Experts of a small language model: 2 picks a token.
Below are experts of layer 3 (counted from 0) of a mixture-of-experts language model. Rows are named router (the router's row for the expert), up (a neuron's input weights, with its number) and show model dimensions 256-319. Each number is 500 + 25 x the weight over its row's rms, rounded and kept within 0 to 999. Numbers have three digits each.
Before each expert's rows: a language model's description of what the expert responds to. This comes from a sample of Wikipedia text that the model never trained on.

# expert 30
It responds to: Middle and final pieces of foreign personal and place names in lists and rosters, like Mo-ar, Char-v-átová, Sol-inas, Urugu-ay.
router:501499485517481487478498501468501479479542524496538520527554508449507492489488494505465494495493508523474506478533492524507454490460493501508475528531492478507535506539526452529536515499529462
up0:520470525493533494480519516504523510516462452479513476549534457526501536479473512514497486470487549526573499485479507466474523498501506535472538467493551543518491514515508536519442440489501541
up1:436565490507556508525509492480526485501493568493535505499518484495523497500505530502506479446503504479490480485505533500475493526461511519474504510482507467504534444531508506467457484468544571
up2:500474496533526514526502480506455508511540472502526499468478494467526516506541528457460494454484464545468486489513501475513523493505526489508457503491535477464514499524512496524497483516529517
up3:536496495492490523491438479451549499489584496529527553493485512463546562523512502534495518489536515547464496497508511458503542456491504521487510499522470523535496501491527488505533507491515469
up4:466541504492537490489483502511522502509514547508490511503510517541527476507476489496457513509492512505527513462509487497493523534462537513564464501474467514515497508499535532456501506514511490
up5:491469466530534549531511490484548568469509525512498515491502522476541506492507475473493502457529474446465494487501510460527521477524490530534479512475528475496541483515517477465522525518481546
up6:480518470487553497513496523473497521497568495529524472503513520484500486525503471460488511466504515504491479518540469481559493530479484529516484492517493528513516464460530470484529529498512464
up7:588486503513522482498502482492513489526506497507518537535540541484504456508491485500466494493504514521511532511496520514531500528474531480467512523511456483510500470472560511513526475491520499
up8:518470543479496542485529539491548489526554521523487491490507530469486538507481496523502520524463466535562497497520457482500508493476519500533499479502501523536453482538531488507497490492496476
up9:475492487469477477467509484482520503524494538489453498524490464504506501529472486509517503492485511509510472498514548472509504487519479510499495528493512476551484475479528460519497531514486528
up10:536510493557477473478518501502544520482577516496520486525512466516513494422463460509510450524469467465518523510483459495494504519484486507507505470503476501459490521514456488491511501500493479
up11:521476477508506515469436517510496472498523523557549503492509531526513491486452519428549469486501510461470519503481492500467460508473487507483478477497527513516474497520522523519518541486492489
up12:479500461514493512520537474443505500458547524512527496517520497488554484476521499521513495490492504480501457517503508518490502485539538499445473486516496451517541536500533478479512525497469504
up13:504556515525509501507476529509560527487528508477462534474435500543489495527514502493472479508546492496451468488504488510498556421501495496475480495482485530484472481527526539490476478486519488
up14:547503448499500488506524510520442535506520462486490486530519550484493469517542450518483478500488482479545480526484502519497485458506514489534535489490480477505516482468527512510505498481461455
up15:524518488447489504498516482531514519518525507493486478493504491476512473493520509488512494505476525470466460466504482500495457460491491556510449541519515522543525495465527500504503486502510447
up16:521478492517523528466525468506503448542501545500493504494508467483510512498465482488477525496499526493479479513521480531496511464497527496543530467501504485487441545498508497502474468488497453
up17:464472473516496463504489473494524501505474523507530492499515498481492439459521513541508487493522489502499477530490470471502511531512533516491516520528437518528517537446543507522479471511485522
up18:519552488491458468468500483496495524512521460483502484500495476503508476516491421503476521499488498463526463539511522521511480528498550541491500500511527504486512467431538485475487521516450499
up19:531579480516498515472499544518513506483508498470479508493485501532530540511529530488529487493452555480499496456510514528517525460527483564514483481506490487528540475491506539480499533500519522
up20:472525480512483455457498481462531503531495506449516469506527533531513533489462486538509490518528487490458496524498498510525505473494496529525511478485522477513520494480546509536516468513473493
up21:543502491459505536511486505488497538476516552502495512503535511516531506509490518547497501546475473477475477506513512489454519483488507463476507492508501484495526472491472503467467525456476529
up22:468460513544524524489522496492526504532539491526475481512519528457493527500535532512504460472526531535485476495508528501506498498431481515488508523486498491502519540501511489460511489533488497
up23:532504486475505474509495535474510533500476494530476539544513452452519468478511471506490481487477483474491523482493450480489484506480460468511482557525517503491491498443461482489487448497471500
up24:521463561466494530505490493471514486488497511481480516510466535460519522419509471516522535529486515504496503488496456523512525502528489515450507524475507523495495507469497482507548481506514491
up25:487484474467503452504528477505512514531506532463513501454496507462495517493498488494497482467487478505508479547497520493509492484435480500520511457513534500503545483529534457474533469456515473
up26:497506544467553500499515481502511523473534463540491516488488527488521504469482521579483545499542481482528507476481506488536511463481502544486475496496491537563534558500553495466527530537501512
up27:475477514527529509520520487506474488467517536466514506532525533487489488495492540525487512493472524469537491476502525480507475470453475495489504502491499490515468494509533536504498476517506504
up28:517498510537497518486537501504492527503473518474531523486496540493519529516574509527482534515450465546485449481504466519531502484497482531512543513497486501496530506460562476514474500561479467
up29:492502522507493523499478473477525450460536544457500528472506516520473520476529480495487482465467517453450482515493511523509447510496464514503493520549485490545490479530519457511491536476509540
up30:523473530518462499484460487496506532507529542513487518487554491517538458520472464482448512470471493503487478468517464507514508536503466509497500526529564495481556569503479507453516514513472504
up31:494523522488493509484519458521494487503504522512534518483510481490517541509520513520527505504538529511478468475509498493490475472527492527490558496486495518497527538537519450482498492525531469
up32:485474537485482489467509508500526516515474528544467493497490489501541507478486502473482480536522525565513527503490515502469446490508524556464505501524473537484461511549537529519510512468512501
up33:462482492538526499474538500573497529499516518517502464537551460522511482506464522505513496490480546511508503451504485488473479507492500492483524466489468529479491499512492516483480512533509531
up34:492529485487516539484566511499529457533508485484519518496522511485506537457479511494502447476530504452474516486491505537486480521491538522493461508527478488497517520450487457549487514500477494
up35:500503496519501466461533504524504469528503519479504478474496522478496520465479538498461490552460510530485517515487468481510518528462518518511473475538496529457503481462510516504549501508515507
up36:503464487522473528549478483450551468464441498490515519496535498513536485478526500466509486510506497524524485478508526466488495474472508475475503480537548472508489515477500471470475498521466503
up37:528501481515526508484471483500447496497474486527494456506516483526524496496541498540481530473506493507556446518532456482455507494503443495525496498487522489529511503540521512504492499531454498
up38:537487535457498518499497483544474559506517492466466497511515511466509467492511529460512470496476448510472512514549508541521489465535526518528506474519498553524521516496572549499524552498506479
up39:495525515519471507477513533520511511471556467519495475486486554509486538487460483522503500465508508474501492505480565543463532496531473485490505505497438542491513461506497526516494467517544515
up40:475497501512486451488514526520530474464543534503506460502497498509522545488526517500465478509516512502482511485472489485507481482523533496470536466489493455518500488515494525501481550523478514
up41:522525445494477487451503471474498514537518485431560471536473482487492534498480513462531504518538503498503534483499475462528476516481467448523501536520465481471501473524519496518532482449459451
up42:513502475509531502485474460472509436483482508480527529481495468546468503472471508535494534527519565513492502497544529484504465487547522533476491492521517475524521539507446468516495521522507479
up43:521490477513508472474510495468528440485499445494534495506467474473530486549506525466515495455471539523494465462523486488494499480542518487498453552497529501502496528490525487471483511449463509
up44:492504529496465502481502488509547502501476498494549519501488555466505444493518491541489427504511518485477530488507466516444476508492509491521512463494545493490537521506521508472521501513488531
up45:549515480522516497507473481504494506486504495492495498508485489517509525477465541514475512500470538478525472439501519489504550470491509474471546539531493497492502526527499520531474487521524516
up46:509504515527531517500535485514485484508480523475482450527568499532479506495478488537516513495474509461514499523527448542517527479481474507513485491531470516507438512518474490499516535481493460
up47:535471502498456519508504520523515477502489482502502511520516506464459473487526527530490535487512505488502489485529509491538481511450471510500485535537508491516538505515565503475493486496528493
up48:484522507540475514492507513519506512510487500468523471494479501485540525548497509511494529492535481512510508502496553520513502519490499502459503459472536523551452497466509484508460499497491491
up49:513513474459464484489516511499479521496528544493444451476524499513510505490485504514443475514487494499510527472475473475490486454492499503472488517556477508511437514521480467482516534509477503
up50:505509471468504519522492481457499524504507497520513471503466552471501478543505526492498468492492541496454490549494470527473485535519484501532487513500500501524483500501496500497520566501530582
up51:529517462482535456503474482532466523531510489478445514534512519495506459479494504454465460504491524513477435475519481479461447558511494508531489513485460478511502499510497513552505513459466507
up52:474477491458487520444517528524529481506469483482526474528498498506484529482533483499538553511510503473446501474477481522516455506522481510528524492504504479507474484476469494537538506478542504
up53:490490485503469460498496526529456501496521496500538491526480510518515473514476445504453519521508528509476528511477509515512459539552554493528470484569509510457502530557508513480462515483459520
up54:471476502497451492528521475535501513481418520515515494529506503508520519487522452524499495518489543485491500505485523480471521499527537509488475509512536494535516537524529462459471528507497457
up55:476483457468496505476505508482460542483463465491470500527500531485502520479448476495478465481467503475522534457515473474474494471524539539576500481530524539448496468491496526457508510476514521
up56:517560492508513521512501501491487481484479535491526521541496545533491473535463530504454535546507476488523531488491509476521437515484462491511514483523491505478516480499511470502493494476483467
up57:501488477491536523548515457445494534448482499466522527548516440540541458519510500500518520540516526485471531500461479490497500495487493486500477505540472484501514479551463509490475509512455506
up58:559507515447514483568516492506508472539494494511476495507476465525498554451500542536471519510549502527481546509524487489528499477490497530487506505466503501503532462512479507470499494501515527
up59:518501520490508490507496489513484426448544490486477461533496491489536477524539536480483505481508487473478506548535484487495495525450521508487478471542489581502483525524505501539519456507516526
up60:473446465486518511524480464483470525452502512484507458478504553475495525496489522524524446510477520494512503532520524492506546514502555464503526564508487486514498506495496461519528512511478505
up61:527467497485463488498473508445515500534489501512516516525537502527475490474514528495466508527539507515458491456498474514494526443496502496485511464476450489492546496465476482509491490513507473
up62:486496480540502533523504497459459515502481481532513495527469556471511546455535494498502516481542464485546492525513474477492523504507478480494505512520543503474457523463512491514463455498513496
up63:469526498499459500452520466496530475513498512486445521491493501498525495451530493519514484526477533491506507451501493469495479529539546507492489531521531511510491471533522518520462487521539469
up64:534546479467496507509494495469499526504537530476514508560488504483539511479468456487477512546441479488526531461514503477516475469479462488549483540523512519481431530484525504499542533544510485
up65:535499505499505520558465478495462458505533502506500509538535532525471514505440499519510503489500479526450473529504486475489493490470507496508499478499521486550484486516521515492479510478509512
up66:517515494496463497492548530518500503494551478493528536507525505505480454465534456523522485501501512544486494496539499496493473505498498494501515530455472471493506527521531521513485447469501507
up67:473518453509523505473490531504501459474501536483452474506526468462533487493487478472521503491528472484505494527501509525464505492499535487518542549515542502483481476494528511498500476491496472
up68:513521489509457515503496519482484509513469509465539496532507477493525513495517482511493488481549520510506491460482551539517478504527505469502508492450536500470501491515523463512479550504516490
up69:539484517455472502531507501508501506470519466503530522514560489426484517457483494496507488523517501471496452516528508529457484492510546491496483456446466501542556459484504494518545492498447514
up70:466543481473472431480480479502468498534509515504493492482550498491458499544432488481489516500495511505551499470530482503516475532458485481481520492491476477517539528506502458524497496501536477
up71:551489492487515478453452493484487504490515519504537528471524521494532449514474523476485536479533491504531474530521506555549505494510481482487537519479492511512540481464490498489476481508497478
up72:500540461526544509538523533503511533521518490525540510509518472542483513523543526497480498465540521502476510522481484491471501486515461489495502530519448509524490498436518488502515495517477524
up73:529484521545540516521485512534475475483530496508516500566480485478502501488540521495503480514494520482496501531529478494496492501443524455509472525526523533516471483452518489522475506533528493
up74:517480516457547490514491509483523501495452498513517419505512496477480506524481529534550523514498501486501469525499487456533532467452459485509468505488505512500502526482497479475507507532493505
up75:479501481498491445453501526502504513500495494474520460533462522503487494514456533555468521493521483452525449506491508546546539486508502452543498453495524513490533515475493497526492495463530500
up76:513474465504479491467518463567531448490535514523552506498575541495535519489482519479528482519468498508511504523496521529552489510487458518525524496515503515523491498514498482506467507526469503
up77:498517477470477478494468485505503441528520510531505490530535522501493498487538540528470489468508506497497507519499561533502451523524495512432482456523495530545504518502511494535512493497503495
up78:545519463488522538513517502484478464520506540532495468512499494489508470532487514504470529506504447506550519494495495535505471523488489495481486522529482461479517494513502521515484505501484520
up79:504523520545480505495476474502451491493512540480505511438470471523462468509528452521501472517515538484527517463459497495515500508506559519495440520514517527471485464483492511461469504489541483
up80:495478488500491436526493502480471478456496487531470486548487481494491510501485479528451490525505497508477512506464551461486518499436506474516508502514489513531515479519550506499533477488496494
up81:523498448511496546507508521485518533482529510507481489546496526501478505542527528541475487469512511504474439484501532496536517494468511507503522486492565516461493477466521476492465512464521473
up82:471486492538508508499518480526519533501492494490509505478486499525515507510500495447514462543484498500521466461525494538468471531517493470511472534510477498511515526558502463466512413503503528
up83:483522510480500517471472495535497475497486484513496529501534497467478484566518508481528503469529493495514500530510521488476486481483485509558479510536503497491509516527519488480500489518514514
up84:523528505505489480475528535490555509463494503506484483528512534475526457487481516543514463487484468530515432440543507511503548496529507499473534513521472542531493469495503520528467510512484475
up85:536466531505543489490478464449519493521548557449495492506499497498543473447555543513457509462510455437440492476537515494477557486481528469529506522492516468487508526452491493513497518490465503
up86:541542526481465499507484491519507511497570483500529522503465490522472497537480517480485538471448495475485500479490473516495516457482523524455508504483487540528478515524499514487543465507494519
up87:515496535519503530518488485510498523468453541492492477506490566489476485515468552487542519519571489555493501511492543447490508482467507396468497488533520503471478494489496529509489457543512477
up88:507499453498471498518479507512505491475515532478507532511449525513517496491468486533471488507496521537486485468498512484534533492525481511515509431513459534534495496521494525487514478500471478
up89:510484475514532525481468482450508480469464503497526506556518511531487545520509506486486546459481487513511519522474506487516515524489492518527506483487541510513507507501494509550500500446468533
up90:496521461485468500495482488446509539516543472469464501502493478517519478504484537510456476534448481559526525463478489533455496500499563490517488519525504519505482490515453514449515491485514466
up91:508509472548516481483542475501489468511490559524482517465508449497501473461484483518489475494527488455486469518525524517483478482497468488510473484482498476471527501533547518519470478483528478
up92:489539476495470522504464531529494539511517491454525493476480512466494499450490509512501517495529538540525478499504472473507497512540543497501472539507495527499522519488547451528529493518504506
up93:523518542530519450525490482517485558486453503525496458507482478519536512492516513506509494498506468553492509481490505479481469485482499553499498506509509461493462529517518507484469498513504540
up94:557455505499504486502524555502448493512510538501501493530513466489503511511527505488459533499537498530481512504492534457487511504501466510490499558496464482542410475521501485528514473556526506
up95:488474500502480542500482491488495527485456512495496458528524531498481527495456506487462499520504502513508485498516512511498539517486469507504475562547498540518529509537499514497484467484502503
up96:504491464495551503468491481481500468495485501467525514485519502528500597490464489487503480527479464529512489540505507500489503502490489489513483490532520493492470480504486487499498463464512451
up97:518488535525486462474515526514522477568517499519526493494476507461561512489512503526505467542523512465488543505513517481493522502464492532497511512511483544520507476476505558503475474494511520
up98:539462484492524456498519481476461517542533453476514484529515477490490545517509489491508467498505501450517486534484497503511497512503517479553515491510521548476516509518461510553559522492517501
up99:504544471505481521535526528494497501461466514487497488522477507506478509455461537536485479436554493534456478488464513501478494485501496541469515507529435490489523490487523526520521474531520476
up100:532463433476540517503512492470504515463452510440468508478511488481504502484524510457498482489494467520489507526492504515494506470497503467484483514511502502515511515482496486532534521510493455
up101:476465498504487509535465507489526476472532500488507506471500531480506493474510491480509518484476502536495487494523530532511460528514541433540446503521501501516505489481478496498527449448492498
up102:503512448545459503520581521527510512480509501529534468513502507481515483524512522484491473498485508503480491512506513524523537501553465492466496496468481497473504469461557496476442543557513523
up103:513501474518531501524494522477486509501472492549523480522465503516478485506493481501503538530515470528528510491467522461483520500526527507484493498528479500500462500484485485537524502469484525
up104:500483509457506478506485516471511487554542525470497498503478543508525522503497478491451487535481529507516500471485515470491508534536490540525529479476536480530489510447476478509477512512512484
up105:534540486511551525540517515490518499531433506487447492502508510506500505514511512484451486515483496474493492515495477525507488481454479502469506538526482534478512465475470528560508538473493528
up106:552466550529515489515514481528486496507561501473486510515517474494500487481465518487539517500508454508492472505511511510510530489513486485490502528472517501480493495501464508496515514470454475
up107:563515564503519524477501501527452442516484515502525515505521494532504505491487500478447513556504542479494524509544496484524531503518471542546499508511496530495503511474478496510535456519482451
up108:522507496493512497500508508516532475536535508510530491477505531463509541488486530536476554501511509486460508454477495474520488497465517496498511525521534548505543491476493473447518452497523516
up109:513476500551538532512514446469490486520501499521520528526538488488509451495499483474506479492532520513533463513478508503540472527462518497480493545459487499510512490544531492506494493458466526
up110:464500520447522494522485543525489500523497553486491505493491511525524489515457515528512498540493480503504500493481503508483527467478498516486505531512475488497491500479507470502457496478520490
up111:505510498454538496509502555508531548489500510509459559492542537536501475478514491468479488501499522530502534490455483464483503503458506506489481524488491494489502474508489520459536496491536514
up112:532487487508500472503516555517532551498535538476459490459483505449508503515495497504504522513504465505503514498460499484536496529471472464508461479485485519511471491502451466461505442491515487
up113:489513504474544489489500487489501491458542481514492504528512486497501484477486484481510505542487510483522499507546509474516472527465457489492510537498491489507534537528454528515483489408495516
up114:519507545509507492480535536533467454481498511508484475500513477468460510457476554531513458538542531503439488521487445531508492480505504510513468431481518486502525542490497490506537494514493488
up115:542508473527498458492483529452499510521489497484532480524535515512493518501505482520485465490499486496473506488520508488532477501484478535472506509499504537502542520503528534541513497521521509
up116:532497476490528512487509501510505515492477487537521457507489486483490546497528487489513483533516486485502524561520504486495523470431501528508497472501468511497522475469471467502518528520507487
up117:509476524505519500482479463486490512523486458493497511491524478503493509531496529558468488501501475487547508534514475546490491495514526472531514506544558475503450483503486543513500491492513510
up118:480519474504501448465478509473483530540476508508475486466478531477484462528492506558465507514505508524451536482488488534511495475461497465507535524498487526493491499493503529465536507511514494
up119:503488505510504467456520491477476505523487483519476523502519532508538487488508476516522494476529538525490498502511476506493484531482494516541462557522523498502477482483553513493485475494492483
up120:488484447515468499515522491488549520486496456521510522526509531527489496488468488461471480520476486493518531521518496484456531489465491495476495520529518489550532483546535496484528472501491485
up121:491480459506491453497514504547492528510476497489503530502448508539511519519524519460474541518527499557556518546480530496508504474541540507513496539505520479529513477455492556459463467477521504
up122:487466462522474532458492469517512480543481518513524491497523544449498523500525521481487473462529524483464470468509492513520513559484514480502522530491500544485511499487447520507527488503483455
up123:485458511499508509485525524457498527477488468469490519503539516489496462483506507508507514443485495467501471492460469526489467498512525488461490513497487477536518488556515507493483504486513476
up124:468490463512566472540460509535517513526463505493474513535554476498482498514490528512521513501522469525449494504530492518487504511470517472493503510511505492518533485511538529509501512543512499
up125:477518508493508510470542520519513499514491476502457489500558538521489493453467497498505487501527479486480512452503503541516529545468487486496485501508499545504537544483500481487515468486505529
up126:514483469506491497476485486462482506519506500464495479508533517508532518517513498496536467542521502510488476475475484445543459481518534489524533486498525552513532474517510492495502474522482453
up127:451481488537515554495479483479522479466498507530512493541511514464518502477498490525469494544470507527471498483527494526519445545483479494493516563540524469511503504478544486460481484466516511
up128:526501510498481526510521550520545518521483515485522479476495506513502482496534494510474482515438496485522514479518505500517489542530523490482489460519524460508467522535512426531510496450527539
up129:536517536481498486541491496508523545499496503514491537527498478491431495526463503496526498515482481497530508502491482519495499520501485484512476521515520528506482488461502571467456500520486527
up130:515499511509482471531506496496512532546540458505500526483519505523528497476515479496493511466484510510520522515483497485446505506542498506449507481478516515511468487483498491514520472567496497
up131:523502504508519508524490497499490504505516520573510515484517505552477506544514467458449466557486473497470525488505508467530471503466471521501504492515511527510543532481475461545448523511497510
up132:507457474486548514535509519468518482526528504483475479542490499466521520514473472493513500506500542454503501513525516469448495483502499443523535512493559547517460489504507499436514502505511529
up133:515513488558503486454539484490486523483458484469474514456512503461502498547467473475500469537487504476477524501512493487519507438484469542545536483508521490502495525504542463514486425516498494
up134:524521508455506516477452494522515529501497530473512485485477497477511446483492504488501467506466496483506516533489523483475552524532482509478478500460520485514463461482507510459525518511451460
up135:518529550506487539504480481522480494495484509498538517465525461470525508515467493477502492486529508456474509493484527519527500446515491475498462510487515478499523488484439467542529497478472469
up136:502489479512518510515497504492488445458502465455483545554537528470477524480458459490512541501468554494478451508509474504495492488523526479496501495495502500538500518488509482473536524485521528
up137:504472510486546491506477500512510474513487517560544501500441508467472512505494461473519472552550509528486506485515466511466487517517531521513486496497516518511501526481566492501492508564459482
up138:530498487502511540492501494482507483517469522471465479483493528488482474489512511547548488540481494508481526512513447498521541505472536545495505475526496482457537463514510520505463455507435491
up139:515460500478494524545482528503509460490490471488488516532543513493499513525456498490509495483500521495454499448512476462461515507524481476460486510511477459529491522503526492503557530517472515
up140:495461513538505532461518495450545503474520488507510501486537515529502516484489500453490519525521517502519512462468499520527523478503484519467481522506503512457479501513514490466493490498492537
up141:450476511481478465484477470482499515524495497539476510516547519483483513530508479475458492505438495469494490468482505475481479513483501528453501498526505467505514509512511499487536512496511490
up142:505561474482492505494488528466528520513518466511464519486530498492505465452470512498482498523502499496497477474490501469492487517490529483511482512469475499501532471480529496502474496539446477
up143:469485488495475475548534530503510513509494538524495501490511472498495454500482521501494484503496472478548560523499495488492528481500412502463508518509518511461490553490458531506500484531524478
up144:514500442492517505518530498483507456494509495484509518532555515501436488490463483467527516469480502507496503530492535515498530480500506478502483528446487471483450498481483517499518499557538506
up145:534450482511485454493448510523479500554556512513534473474545482527534530471499480549482505482468504535459449494521499493497511499527536497478509525508525522518526486486507548487512521514485486
up146:476468463423506529495490481492506478518471472514497487500467479499519538509531516513482472489469484478467487477540478495494469459475424487544466474503485538518497508492518492515516510503484516
up147:507544446468487479488498505523541464484489498456508493493572472491497489494488501496525525498478513484500483578498522487485497490465509468497548480490503479507528469523508536536541523474487482
up148:473504511495464468504456518554486499553503519509557503477513493486524494491534477496492532474515456511488462519519484504481495514524493447490524521533509503481523495517490525480550523499512533
up149:534488529510532533515495500512549475512472506473501438439516509492496436512542474500511487484497495561487536495513543461501518534508512497459519513537526482524502493470503531474464503510526549
up150:496499466524503485546484493462515529501532518487482538496526531513481513539489521477525488553496504478489465481499527470491475517492488513497476491483511568486498479559514493477450457500474513
up151:499544522481477497455451506466528518484534486510467524527510471435525471444473516516528440520479482511473454553519465545462467511531501477528442537491518499473551508513493524534515540522467452
up152:480478474457459508478468495497497484508475511504505490510508464501509480542532540495525482525485460463489485480484515519464493470487529498477477497486420540522522505497478495525475483470470524
up153:501543526466540515501514516486532469491531530507457453459498469479540507514519508527478530490515502511541513470528491464488503485470497494534480513503552535536531509468552538495514493456509488
up154:516476515517501491518484463515516480496482476509539488447517523490549457521490581507499568468526502516525497493510438507540529475477495511483510520478501474531556473486478521495493490490488535
up155:529475466526478489497539456485513493479513520493537492475499464474499491490478481542512496481491527511472454492539486521491436443510448482504530491514454498479510477484497481445480495491494476
up156:485466528450488496510490517492530470522477535519522529518489509458495493501533486535438506508483483512518489496494528499544510484473560443471511472501497536480482477485465486452485501537514520
up157:513492542488518536490523518515488456520526488492508500508519514501463503480512489485465518480520519483521451492545481530481511538510496508512522486512459519488501485534476519495495486518489487
up158:463510503511497494485483575507508512493520485520534504494537525460490510505476484498520505480525480503488491448480509520480532559478492502496471548480490507472509498503477479504508489491536518
up159:506482487507553473504499452502511497462502519502514487535511536517525522553514506504502532485446479513561486521498465509509452495452494446487488455479475493490472474489543547522489460508510504
up160:533498536482457507526514488504478483510480538467522532527487490495528494497486459520484471511490487512509512491516529461508486498516493507497475512474546502510479505562523502487481561453493510
up161:482496526489482481509528501517507494531453480503464536548495509487492510507558515499493512533471474541517487471503531499512484486497489481517544496472497522514476479468495492476510451458478490
up162:509519502524460480494508538510524510517519472505505500500482529486485501528527524501505467524530485507493521520435465486479507486529510489527522576496515481529495507509506493503479512481540495
up163:502442523553513469451520483499476525500500481500509534535502464500502511504503537491483523545471512502477523538490496492485453544524502508550502497525494526525536496511472492466495498483493532
up164:486520521494503524497475494533476482528518497471481491541516527516490536515520538532479484531478474523535475472497554561444473486495532557522501490499519546479463500511507509519506464475486498
up165:509491492520443506485535457505529493515513477533473511509500523418444540465519543533506487507509503475502492500534524493483492510483513500548512489565534535500506495467455511515554480504505529
up166:528488500487478482477474501468468496499545519533491472509478504480499512518521506521512501515486471503521517475493479508500504491540484537531471495510491545468481527516523518484488496505485513
up167:477487489550551520479489480526430475490543500465562499488479493502503544505504472515497532505487527512513529512496546473493525469490511486514484460490504504493459490502507484459519499504563465
up168:540477467515492531534479536461504537487514516505526493534505530486517519504490494489467463523497506439471459480479513504516494489500524508494497487489481459491496514462475445505528511497502475
up169:515483532544525496516520479482502455543496521513507486516536469443488510474469521488523507501554482507514511459504513538488475514510472497549537487509508484516464467481493530485472506497551523
up170:523527441501465461570550508452516465478507575477495454495564535481478463503476518474452506472473499548460515491506502534517503491471495494532491475492498507488551496474499517518471505543549497
up171:466527464493529481515509510522515468517440526534506518487510481527536487487498491505513485459509509478519501497475461492506506483491495462557483489483437483498536483520504473499461486491520521
up172:521518467498544440523494468516491485462505488458501434489496491510516523512527505522485511485514550519519457523478545485538494503474492540537501524506517511516554471489501497490539480514504536
up173:541505521511470481505517547512522494499511487495487500531456495494525492461501510497501490496447503553460545443499528476497506531496503524494500508480515554446495474482512553502460488498527470
up174:497480474508444473486531470480537562500481520447470461523459474542537535488462482496512455537484512487506474476519473517481515506498504533475490527499534516488515433545508519479492480551485528
up175:492551520514539476495517463507533507483517476515501503491498476513478451509508508517462513532482510502514498496502504457492501457518496520495443522513489480533493468494519477496511495500475493
up176:520544448521503517498539483537476530494515502519504482497483480513491517460450511515483473485480490517485472505559477531515530488489496514513514503525481503480504510520535503490553509450524485
up177:538526510469499446520471486525492494492502490515489467529513495516512510489480457477481504497503496501497515522494482474523479505517512510521552507502506499511532466442506474516457539524483500
up178:492506527470507487524539471514521484492494502462485510483522495502555543504485504512484537477475478480529493483487495491547468498454467507473511453528498487498514545478466499465486468498491446
up179:442514484534476527506466470487493547489490516519513471456501493509526488488526558492477505463516459514515481538480469494471506486476480532467489508529492532498506509517471488501496528499498462
up180:489469506531507464500521465501553516517466488520483449500490534469477535451524501496481507494528479525496485464567484501476493480479473519503536469473502502495518516441522476511521533507508504
up181:491463491501484540511489504520513460502497492511501468521488530485483512523512507502510534521518499513491524483523495511479497502462495514493505490482535519516514474520494473497497511495518504
up182:480455569498508500446498523536489497478501469499511501554469482479507520514528518471523520490496529485575508497516480505511497525558465548526504471522464486512477511513520539465525516540506457
up183:488523493494490528515483532493499497455520459520481529494488488523520471494470482504506528531438521476472564505496512463480468490504492488500465528478545505545513462489504492497481510471493512
up184:496526504510502508475549504487509495480496459495506517519479492515517514511526497497487523447514505486483490476496473471482456478475486483503506536511523517467510467488544494489473512504482483
up185:473481509514464448489532514538515519511475512503491491506507480486478482491514527512470551550490505511510486474494482485527493521489468471509494514493507474531505522490504495464510484503445522
up186:550441491527558557503526552491465462493488535487523462508503505517516522493460498514487493492470490501471513490480495506505467514490485475530507517507530490516471528539529437534520521533491501
up187:510520528475485498521557470474493540497529526478453512478503508525481523499521525480524493521494508543495501472494458470508535515536483484516532499520501484484487478546492453508465475471519472
up188:495470492543504512482487480497480528507481484539529493515523472504531529448538472477480496484457494458528515486473542530493477526482456499453481491511502470499480480415514466496507448504554515
up189:495518501534499544515472534477515553518464492531530508529479486542523490490465501471530506544506507513484482495437485495508464530495479507467504508540504508498462489476485488470479512493493467
up190:498490515552535509517538498511512468525537520498502434516518524498494506505499473470512499511510542496479504478456469498510474474463489512501431501513520490489506534520505509498529489532449507
up191:528517474509510500462540488489524509558503496506517506468505520487532497472485522472457479513483535540475482479541529486493504479458512525492487526511485505510521542496488449491504497492499502
up192:467491490487469468507478518520492514505481483473506524542521512496480523453459511498507501545522512472460480526483520462505496528533505477550523534508483525519464518497523558488469518472498506
up193:534475520463522489503491487501528499475532529569535509527477464454527483455511504533527518485483471506480484486507514534479500515470485458481521520491504536491508503521467486480499510533492504
up194:491503509518479555549505458511505510523474540480510523454483493520510548498478503485488524506532506469474487472498464465500490536516485499516495517474516505496520536498506512489524520506509489
up195:501483476534499531500495498479549471515515507479515463535486478495484474531494500507497481496470534500514429500494543526459526486513505486501529498456460486536507503491471492475398517477523456
up196:462477486459513527501515499472507482504456497531506469469535540494523526546493520505487517500541496503466554469497474509523433545495512475483481511483479569479522526497457516460502527514526467
up197:520531475471492513477487476545479501496478532473539491529483477460501489507528518524505525499498524512529507490517486481540497525503503470505524549482510502464496496461459508484476501510524486
up198:495496494508509507468502491526491510512484490496508452536507515490465515509518501498462484494504474489502467532492494531507518455531478490508548490489486468509528549521496502526494502481492469
up199:474533540505500515515498525493481507532470475538538497472474524479496510511466534504504495463507516502475475481527498492505510495459505484520535545470500481496494497508505553497471513567477482
up200:547428518512459507502498537454473529454448513494490510444515506522503499506491523480460513492474490487527517480533522446500527525512479495518533539489500495534451500509511481556518516522481465
up201:533516488488441472468487498496522451486513520512468485490518476502534487507524498498482504552462491521453485535515468523537498477473492495502485492562522507503459512519502500493501482564505553
up202:519520450496563481537493516523525492533490448482480509480536492471479499453445508512430492485484500483521471537526455484495457488493508482532462510508555524512500508492493514542473474488493495
up203:499497466517493503493534514509480518501519558498556482503477471433509507492509523482539459522472516504462489541536448497407538490473455471534512543530534522515531455493525486496502528504512500
up204:497515550507475516539501504529526543555496499510487512535503513456496495508517482535514489514502539502453478454541500482497496520516467490483533499518470518502517477493482505499493464496472523
up205:476521514502502511485505447467518532507497526509472471516527581479442451480492509412494462543484501526476517544517540486518497478438562478499479535541511515530485471504525482505498562502517520